python train.py --n_experts=128 --experts_per_token=6 --d_expert=64 --hidden_act="squared_relu" --moe_layers=[0, 1, 2, 3, 4, 5, 6, 7, 8, 9] --normalize_top_k=true --routed_scale=2.5 --balance_loss=0.0083 --lr_router=0.00224 --tie_word_embeddings=false --learning_rate=0.00187 --max_grad_norm=0.5 --batch_tokens=[32768, 65536, 98304] --dataset="wikipedia_en"
Below are experts of layer 2 (counted from 0) of a mixture-of-experts language model. Rows are named router (the router's row for the expert), up (a neuron's input weights, with its number) and show model dimensions 0-127. Each number is 128 + 24 x the weight over its row's rms, rounded and kept within 0 to 255.
Before each expert's rows: "comes after" lists some tokens at least twice as common just before its tokens as in all text; "mostly gets" lists some tokens that are sent to it at least half of the time. This comes from a sample of Wikipedia text that the model never trained on. Tokens count by the router's weight.

# expert 70
comes after: "\n", "s", "1", "a", ":", "er"
mostly gets: " &", ":", " and", ",", " or", ");"
router [130 143 121 142 177  75 124 117 125 114 134 107 131 125 133  98  89 118 139 108 103 117 157 150  93 116 138 156 127 141 119 125 167 142  93 150  97 117 146 120  88 146 144 152 160  95 147 136 100 123 140 156 125 100 130 152 161 125 136 174 134 143 157 117  97 118 123 127 115 181  84 145 153  92 131 171 151 101 118 113 161 138  90 113  93  88 110 128 138 125 154 113 186 148 157  78  85 101 157 118 145 152  78 100 123 116 108 159 134 126 132 139 148  94 148 125 123 155 136 134 156 128 152 105 103 143 123 102]
up0 [115 126  93 119 153 133 145 139 139 129  95 103 149 142 127 137 119  91 151 135 122 193 135  89 132 131 113 129 113 143 120 145 124 114 118 115 140 150 150 179 103 126 121  96  70 122 115 142 165  63 143  82 115  93 112 161 110 161 129 117  99 107 152 142 161 138 112 118 145 109 145 147  89 126 163 134 110 134 121 152  96 120 134 130 132 146 118 117 129 199 177 114 130 172 126 149 105 159 175 131 140 148 141 105 119  90 174 122 100 134 145 138 119 160 114 108 127 131 114 141 182 136 118 112 103 114 104  98]
up1 [161 100 102 118 127 135 153 125 104 126  66  87 117 152 158 100 131 115 117 134 160 136 115 102 154 110 143 142 138 156 165 107 106 117  86 178 100 115 127 127 133  82 125 162 101 157 142 150 142 118 123 115 118 130 160 111 136 161  95 151 133  99 137 117 140 159 131 169 113 119 115 145 124 110 118 175 131 116 105 115 125 153 137 106  97 145 144 137 132 115 135 124 180  89 127 126 171 155 131 148 147 185 130 136 130  64 119 134 132 115 176 113 127 133 112  60  94  92 126 129 136 130 108 121 124  99  88 116]
up2 [126 151 136 150 155  96 124 141 116 129 121 137 148 128 163 103 107  62  87  98 146  87 147 119 121 121 149 128 127  89 109 118 128 159 128 154 133 134 119 147 140  98 168 118 107 165 142  91 116 110 163 127 132 175 144 136 133  94  74 159 110 120 132 171 146  98 129 159 144 145 135 119 134  84 122 118 117 126 111 113 138 131  79 123 157 116 116 125 109 146 138 143 134 117 127 138 116 130 123 154 126  98 115 133 100  92 118  91 148 111 108 122  89  95 152 115 181 151 141 138 173  56 129 177  91 108 105 128]
up3 [139 100 125 161 138  82 137 117 122 161  82 112 136 142 100 137 122 150 137 161 110 175 139 131 144 147 110 130 139 126 133  97 192 106 152  92 151 117 162 104 108 148 118 134 155 113 139 151 145 102 146 149 154 127 132 167 129  79 111 153 107 103 130  98 162  72 134 139 160  81 169 121 100 121 113 136 133 103 127 122 118  85 139  85 132 135 172 161 139 105  88 139 106 136 172 136  87 144 137 141 133 171 131 127  84 100 138 139 121 132 121 136 112 118 117 130 172 168 133 143 113 121 141 157  94 112 121 147]
up4 [121 109 117 150 104 171 114 140 148 151 128 133 146 123 136  88 143 143 150 121 127 181 130 147 152 121 163 131 179 121 156 153 107  78 133 119 146 159 111 138 150 156 164 131 190 104 137 126  98 153 171 141 117 160 108 111 197 125 149 156 134 115 109 126 110 119 125 121  78  90 104 165 113 104 138 109 107 109 121  92 154 177 129 154 142 149 150 126 134  94 114 126 135 131 148 130 139 127 152  97 150 152 123 120 144  91 129 180 117 131  77 116 134 141 112 125 157 130 103 162 173 112 111 129 151 118 143 140]
up5 [101  97 136 195 100 105 136 112  81 118 168 120 101 132 111  58 114 141 159 141  98 134 165 146 118  85  79 172  75  92 152 164 134  99 135 108 161 149 132 113 169  91 104  87 130 116 156 105 125 174 120 144 113 136 161 116 150 112 139 111 128 119 162 142 137 133  99  87 122 109  72 107 104 109 159 152 114 136 127 157 132 124 109 152 130 134 157 133 116 117 131 146 155 127 120 155 133 134 155 151 142 133 124 141 104 108  92 128 127 127 132 141 137 111 115 142 129 121 141 139 160 129 137 153 125 133 153 165]
up6 [ 86 103 110 107 140 112 113 130 116 142  75 108 128 123  99 123 129 119 133 108 134 155 110 131 100 138 146 130 107 156 144  60 106 118  82 101 140 158 149 131 130 153 103 182 143 136 128 143 169 100 146 109 114 167 149 143 107 127 132 158 121 139 132 104 136 106 149  90 144  97 105 146 108 108 122 165 119 168 139 128 119 125 135 126 123 114 123 116 110 168 141 131 159 145 171 120 117 132 133  93 149 134 146 148 154 132 138 127 113 130 117 146  71  91 158 137 201  96 133 182  88 126 111  86 119 152  88 117]
up7 [147 100 140 127 174  97 157 133 158 142 131 137 122 142 164 143 144 156 111  88 129  86 116 108 140 144 130 102 141 103  81 131 131 145 170 139  67 129 120 145  50 127 120 123 109 150 124 111  94 131 134 145 133 101 122 122 135  99  76 162 126 172 103 133  86 125 124 118 161 117 111  78 134 127 117 109 129 114 134 146 121 129  98 167 167  97 140 122 151 112 160 127 119 132 117 133 115 134 134 150 128 170 120  62 124 144 154 166 136 137 123 149  76 140 151 178 139 101 145 114 144 116 130 160 119 129 125 132]
up8 [130 109 118 179 176 108 140 146 144 104  99 107  90 114 127 160 110 183 120 113 101  89  90 138 107 129 127 194 129 153 184 137 122 127 109 170 145 150 153 144  97  91 146 125 175 129 140 135 119 125 125 113 127 122 111  95 111 132 114 140 124 135 137 137  93 125 135 105 117 137 152 124 141  90 100 121 132 137  94 131 159 138 103 147 134 120 113 118 148  97 108 125 145 104  81 131 161 118 132 120 132 151 118 138 143  98 129 129 116 176 150 157  81 123  99  69 101 136 104 123 117 182 153 103 135  81 133 136]
up9 [132 112 106  96  97 113 112 119 185 117 136 162 101 135 126 140 107  95 111  98 102 151 163 155 110 152  99 133 189  96 105 163 151 142 159 153 144 119 137 136 126 141  92 148 107 148  89 116  98 107 147 111 137 102 148 130 121 119 140 133 152 121 136 120  92  87 157 108 129 156 156 179 195 139 150 163 114 157 149 124 166 135 135 143 104  89 134 113 147 155 137 127 166 125 116 130 136 136 113 109 149 149 118 127 142 174 157 118 141 126 140 112 135 120 136 173 114  98 156  83 151 122 100 113 143 179 138 140]
up10 [110 118 112 134 114 116 120  96 113 134 123  86 143 132 174 148 113 130  88 168 181 160 145 133 167 115 129 138 104 155 140  80 166  99 117  98 135 143 111 137 181 115 145 145 131 159 142  78 132 125  94 154 123 142 131 151 115 153 137 152 131 103 121 147 129 138 119 118 139 145 115 152 125 121 191 124 159 127 104 122 115 144  93  98 141 137 169 181  81 136 119  98 128 144 141 106 100 137 111 116 143 102 177 128 142 145 169 100 124 120 157 120 165 134 160 128  89 112 131 155 138 106 142 129 140 159 178 161]